Experts of a small language model.
Training: a variant of SOAP for the experts, 1804M tokens.
Below are experts of layer 6 (counted from 0) of a mixture-of-experts language model. Rows are named router (the router's row for the expert), gate (a neuron's input weights, with its number), up (a neuron's input weights, with its number), down (a neuron's output weights, with its number) and show model dimensions 160-319. Each number is 500 + 40 x the weight over its row's rms, rounded and kept within 0 to 999. Numbers have three digits each.
After each expert's rows: a language model's description of what the expert responds to; "comes before" lists some tokens at least twice as common just after its tokens as in all text. This comes from a sample of Wikipedia text that the model never trained on. Tokens count by the router's weight.

# expert 19
router:455489498521429535480549465504412441515521443530533464476432432508466490449497421430580500521507467562490501492500556441549499456468515492485461426481495513412475476504512432540443527468572480564478469500469512479540481489466484446574553497479483525529512529470496498520451435436444492350579502503504517496462507508430427432479448514522523430495491502514546487472501437505600498496557549432480544506501479494470475437493519471516504529460541550461520484469510489476500479433550484
gate0:505600535470423493483526500473524472512474453545515503481499553505457463457488473477465547410576520511451489497524559489458557499521559502480435481474474505415477558452540492513517525515583413556495481550428489482473504486505436428498509423415489403551505546479473555541441492487509484473542512557519517456478469490428452504534540546606475529512488473512560432476488537440520506489491471447478448552488454496499452510561484470486529495405504496492496484570447535432505500543488491
up0:500521534566484507474456485558496472466476458493565516526458505519499506469488481539480430529543500521508507415574395545433504447471557471498471466548461519476491487515511482516435460532587400498532598499465461533443420530513506461520569498472517421472490521504530520554477498513467517523517467459558486447512524569486521579550499500400519588473520496490460415470482486593569503542528433530468512540464539558604455516426501569449531497425469501477483524461532540464517463515483477
down0:519452506487509539436424554547469498450447499486546464454550516488482475510454418474546474512550508536570481488497424524499461480498559491491389524442453525504497505571484488504505445483495546578514494490503527469464420488541554514546541474438463519514494512503520561492511513466495490502536537529497533585493579480553555623538440589476480549552449536552483450479593505461482452507509504466444515503558519446477536539535482510480476524531521433499469515453536554473469508464455457
What it handles: Abstract and activity nouns, or their middle pieces, about careers and arts, such as contract, film, music, design, faculties.
comes before: "s", "ed", "ing", "ion", " of", "er"

# expert 22
router:488503529483519564537507440553497449483510514576498539498460464513436461512504498478456544553451537506497557523455468406496502462535496509477470445472473536507497522486489465524481489377513549469490540606509538483500464543422497506495503452381476526455502531458542482489433482515522488480467529516404555501417533393495536443462542486488566423511592422526531515496522470480531410415476532475504530451476493450461472454516517477455488551417457499435467459463519510568420456490545475
gate0:556418459471454541476577439506527620588520488438543521521523538532502457502553527519530491521437474545569544535482466472565474487546546474510510462513427547513589458566479473589531478489469519516552538525531531510461448531510506530513579492450435502534487489487513525523486485509576530476538493483464518503431451471433544522459512564476486543498510579535570514445541517478517500422527503530505534479564480497532505542437502492505472496519552547560433566497441502463539479495519498
up0:455553499539489456577477490451444567493506436561503471519533501502509590434474542518525528456508502460441452575507490557512493464483508527527552563493456484562493481515524504469424551454550535509592519532536526511492571452539537540497468460554566471509518536478446515489487516477571502454454465509518523385522487552467486479490431523492493429524547584471522470459554495517538491586484514487460530509495526555516457518485457517422482500556449497489480494495603492430466542539502547
down0:478464543422467461467492508510562496482499531455527435476499469528537470499461473455446494445504517531552465485475545518523516485467480482520540573477501565548423496546502542491560505441461456522559525504500573480487530505521466480500505533493496451485533504486549442558492455439485519505504548439480510437472477461496520522485553434539552492511509508481567587518472498496428496414467490525426463461461480472574430447513480515463530462463500511481531477531548550458535518493446462
What it handles: Word-final suffixes s, es, ed, ers, ks, ments ending nouns and verbs, such as taxes, Forced, Runners-up, affected.
comes before: ",", " of", " and", ".", " in", " were"

# expert 46
router:430549528514460584543484454512533497586483494520517518452479462502517490489549486505505518509584548607506541545495493500510456540523548565459493466469467564463561495467533402481455487459500514499539516486476510503525489476458485418502470414503533451441499512451522461562425454486530488468566580519476499449500521414506505495470517443497557433441530483500561563471436555503531409456557502452463539512514484488537465445460525428494547559445513504426566542470573498598474518521600454
gate0:534462473532559457516525442522509532465532439528473544524519500512450499535435448491464492545466510499536481491507543441582473523515444532489532505489505513541524467518528499445482511487445528475459489469538481532472538462453479431539491514472446576528499459491519486503443484482525481486465510528540500458535457560561529502443494474444486471552538562561505467542550509481462514446529553549551580587522506497497479502512580506516487530495467470497498595517459495463505498505522446
up0:486447551484474466526476491539533539522574516544420489499508486525492490439471523605544459483543502489536480518496469478494412493480459478492512480455447492515443487510502453573493505456451534490475568486538500534564468433480560540482530473495556458519523528467514500513577538493463506492456517497572506479490484480504469441545499429512485548573488547513493464542555566485473569544430586519492453455515449488608530513505541510515494460527455489482469481519554486508555459593534477
down0:552462473505460497495523491508510495550505529487542571512517504532477566458479482463528519542473580486516497467483546498463455472475583502607530509525528513526562559496561461455466534481554522481457414485496503541461545490463447502523493562484540452515573493494504501489476546445446480534574491405551495454476577480540513427449491544398428498516543483512493460533414488517569575556488564450500520497480542515515518495540481446554507506479570567542547510496546526469462433520447513
What it handles: Forms of be and as, became, also after a subject, such as The population was, he was elected, spent years as.
comes before: " a", " the", " an", " well", " also", " not"

# expert 34
router:435528500515416560514537488557531536500490447535470560521434470464510497473511451480469458480487533500557536457470522502575498464481513540515487473485458498476497521468541464463496473463547530501508485527487519479530503530497522534523485555486518541477495534501581455577425453464490514438509580589484476496474575487419432480449455486457520437499536484529549464485516517519504450496443565477493490495530488497496448416517465512505471562425495491431460501475554523516511476508559450
gate0:516492491527415498547519443616513596456454464503522532493460564475512538553529477536520518498527505535548538454525491526551533537510500493486486471492490443550480522506504530565495530492485470555422509488436502465543486506417525504557503535506519520453543521421522515581499519559529486518448537496604476498447542477457500491514532477463480474457567520500472486474519491470441439490458557459399477492566512419527459534470490530510449432467550522452494421548478491412461465515605442
up0:521453461507452470538492535575462554434509548483543529463453490538474501533454423482494540472559521513555535537509529451508442546515481524557532535475480489565467556427490442489532560566440530491500558568463525497432584540494541529544534522527460456430553502467495483532522533519446515516503477535510492534409470463475495553491457484419446490478540520456474464526634417455484447485488543519472426550552481449489508548525501518503422421490500519556403532460477564573444472483492452
down0:505454530546458464506489520522482468490536535484591552459516492466519514462469519448555450489509477432522509533530517493501506533504504508464451530509449452536475477547489525529578490511475630512483502450548522475427472520542454470483519508509490510479533482424496539585563477527509522486472502597455551507470519471519418482516427516577481535466540516523476477526503453456442432495466570496444511546619488496518432479467464519498539594490432449489549488548497486455477499531477427
What it handles: Opening pieces of common nouns and verbs right after the, a or to, such as batt-ered, list-ed, prep-arations, discuss-ed.
comes before: "s", "ing", "ed", " of", "ers", "er"

# expert 2
router:416565522493450564484582466493435486531509503540545555506514552481503418474504494482439424573496487537537511495495532509533447506535527498490504402470525568455575461466500470539396475525529544486507535539473517540446470461501519512508505404474521488525503467533503444503426503478499513427464496543487546521477567504456526517518499515528523446485461484506556491472507514566512435447490556483506486534511469507501510476482484491496499470486589485453438453454515494498484477453535466
gate0:456450478513481477459545481457505449449521526526509501559543493459501508480505442478498544517551545520520537512472437474516488495514521510498477518536532531506531530462497510454506455438495505421487508586439533455553512582538503489463581476457503466548444510496480503521472482478501451470493524522463451455527493493508519504519481489603479459547465563498514517533466446499493448516526528514421497483490495500423509516494516493476473550495469473453456415451419512450465512425411521
up0:474511492451500532553482527547554509532542476503520497532494415479510533465505521513482443509532500501367516488533458500458509495546448495483505525539506451493513436475505562489356530518540538499547557473526508426495499522417451461436446486521477497522509506463523500537594467443482472489495515460524468547491436444484450464497512433520565514573440486507570480526556479499523554415515489524527499486515464445561490498497485453469531567477489512531539384511471543483520501461458478
down0:481506595527522477589510460455498523408515486538476534557483600541502560513475492566520567568488417475473538518510519451438461472448439439583516536495530562539524502478522528462513529544502547443509535501523539533496513500460461535439482464525494472505535508487465511523485511544507490493503516504563474545494514448499490454425518481480463520490561527436469438505475494494460515513536560465437486529542523461561469533528456457460422446508469520533479486538495476484520467549464502
What it handles: Short word pieces inside longer words, often after a prefix or hyphen, such as sur-ren-der, pres-up-poses, att-empt-ed, plus table dashes.
comes before: "ti", "ed", " of", "ing", "-", "ion"

# expert 37
router:434555536499433553502490433551500527495531571543601561494436416461441447527587478461547516514543515510470527513511554404504458542514501502483488470505476460520527488484492473559405502443535522467502487582543532522485505534433489504511458476473503513522492502477510483500484426452445537501469547561480527498447526511475502508494510469434535430522452465552573509399448504485523508509434516413479519526466448486433492465456525485497540489405475479446482485476477466562520529518521481
gate28:543529535516483405505485577473481522566526523474535442502515549558540463507513508443468564526529532509493469501470569543426515553431483560420484502432502488527479427478499519520494472454485554525527510503477450536517559576483479518514492503482517482469496561505531534430500488527574508456501486557484597458526402473513516566465476452454514486520523485522583491416526480444505377467503550515482528531448523534525496430573476545521575507494460496438544588436494500560535493538552458
up28:418457499503581538548421497520505495492505459482535500588534570537475502493479470541554533474472569499510512541436458565523506573574538493516513448447544572507486516497514495537504481497481455502437536519487506518505529498443530472501532480512513463527436512459466487561585533469469557519500404430505418490480527539476496429515463586504532463526484509522398531444526560580468470530547474620537455428574534503544471506491471539474477483485555510470441414476522461507467533494492526
down28:484496519475443448490524416506504486510510550453478557419525436511460463420494657464445504480503450485506518449530436461547488520458526486567484470521467504490484506548478512509486464486491498557516543474419526479476559521522458496469522541536515458515537524497511507434491474489498507396512474461521546545478555498462392587525499503489511461492522464485558520524542494512456468572482419450495516519491503466477432469500550476518498471476517526486548496504513527597498523539532519
What it handles: Coordinating words and, or, but, with and &, plus past-tense verbs after a subject, such as wrote, studied, began, commissioned.
comes before: " the", " a", " his", " that", " it", " an"

# expert 31
router:426500531479473477548542491565444517517501573531502529488435484499501431519555426470491463501559601593514550518515477429477433496524525551508532494513519484473527518455523489556454494416547497554564447551533492453482547440542520414518540546462437484472564563450527461477458458471530502467488505549504461466490463394483480523448510477404527459498543451446559522466515459542544485473462552465485549532523459445519495460457525460434441497437499503458475555506569505501494486524558442
gate0:440509522465489522582495453487505506479516504446540413483561457609467459482466503568491453463434494493635528521526481514547471454498506483478530500519503449511572456511492517561467520520482452488523521493457497531543572444536485548500513432480531547563558469437490435487482481533575500497515498520507506481457543462449502544499485470525475482497503538513531455554484466454495526540519472496431511533469492473481504511476615465433529516444447432517568468534479493464381530520509495
up0:527495486445484501527473459455584410513523473479544505614515482531536446473556489525434451495501492503536583445504554474501459505462492580479498510520553538457428485498491482531514572474589558474553524510421465455487489498541525428487539449496479541507570498511455515488590471493507491506487483481464540466453489474498499567493467483494461568568495510442459558509494459563485523519444517454418550525429534463438510497464461474382511489455510492475568524562497443393528462541558461
down0:477499522473519457450485512538508532453524431455461485479429509437470554531492425477543541464459519472555533553496540478483547534563613492491446495469550522519480558544491504465500498441495517495530513511505504462581500506541525582499546561531542509542569464489591496531508575521569534516507529563578551512485553434546553485535520426486525559498473543559479527462566540498489477502553411464540522570505522585495481448489536484497488491533506554543484471504542516506504545491555456
What it handles: Prepositions after verbs or nouns, introducing places and dates, such as in 1913, at Queen's University, on the east, during, until.
comes before: " the", " a", " his", " 18", " its", " this"

# expert 40
router:446500501435379534497568500536475474511511504523540537535469498514495454535532480504529505567484476519511516459448537474553521515460528542505444490487409535465554515512585435470470517488548559476509475557566538450538527511523470458552519450483546514503529558506581472467435511502433538416467513535456476433500548493467517505419543520450461437508544473584488495435498507513495462464464498442456508446479523499462478454455530546453565499446507492468493501452505521513542407441494478
gate0:534487555511519551460547464424504428493495608525494454520539547484509507464507490543469511487517484542454482499521484442579511518542505519532467469461492531480475543500477478491506510544478498443490501498534468537482499514478567533474507444536538479527526443445552514434544455483453490459466542433473520461468483467520472481488479484429475477539599474440501517474476516502494431425475491470444565512547467473484545470468457441495470561423511521550481505553472490510548430560513516
up0:487544532467488515530484460491471498497548448503458499487489503546452469508565486512492410425499525419543426567523499574474522566540458504460492429493482546518508489533449532497521437519501473498534476479451469522468470502459502460565546519548455459515453541561504473497503557521528468514445490551495547474549523423538496494480504579460414545533454468505539448503429462489572495499444503508526448515541514391517500566471398500529502578513513412518488555491525500451541467526510485
down0:457512479459464538529513466493502497476547475531469477478464517585483516511545515468566517476510527481504578466542523460460537481467512562473483440422528477492495524559486529501518577529394545462452506520491493521440626513498488486531553515542392429478442473455524483512521454500498508481548531488517477543473495489564539521468515451479514552500491504478523464468482512511538512477536467454422492559507485485496504512523471543538546517439432502550523502452462543521492518568531530
What it handles: Field and heading words in infoboxes and section titles, such as See also, Preceded, Personal, Born, Opened, plus some general nouns.
comes before: ":", " of", "s", "ing", "ed", " by"

# expert 43
router:445541486503434583496489518632535477526505496543515513430481429529469440439530483552544495570488516555523480468481538484520484512522492537518449464507464534498539518445518427493461513408567562426495509556531470488525538560518475509482513462471547604466480517398509435438495501484496551450512474564495504487490551433440512524462518491461495432499515489525519449517463521507523463440462583554452559451443447463513496461488448505394529526512517445492484491489528507529519496492559425
gate0:514469445492505466433452533499448526423507442482481535479462386484453513439519542511462494488534495557543571517537488463514509563500496508538554576415506467522444513470538536510554469518563443416450499452489523483507505514540502572385501503463556463503567549540467460464535464475536489480512466481455511519439544510408553491536592546518543498540485558524487513536534545558505416514416517431509538525557513468439500505556523539468494592386516458477534554502499444536480480493515498
up0:516493511522505454511523455472596472494499548422489509537558476507516541532505478477516492474472488448472427464543490441494498458522455435555448541470433538463509495406527466425452536484453519496496519528460506542563483517468519498472515545525508472431491498533540566515542555522538449505461506578514620464544500453446431527435532436542468484507473489496472509478444479503444497505533521540429517423565437497471479483442520427483474468522487567466450424489448558523481502481499521
down0:463388492483602439458478476522541499545455511506509544462455527495455489468431521472451532496495502509422460551510442556533492562499523560461515405450489549456545465522486535482500434488539581525519536493466497476546452487464547488491439503479511479501490449526539438527498515433457557502549489515432575465448492472573454487522535497506497478538506548508479512524491500534508457510486436550519493448513524503503521510476483484458542467497424498459528462485484433582497521493498459
What it handles: Past participles and verbs after was, is, to or were, often passive, such as revealed, sold, defeated, began, located.
comes before: " to", " in", " by", " on", " as", " with"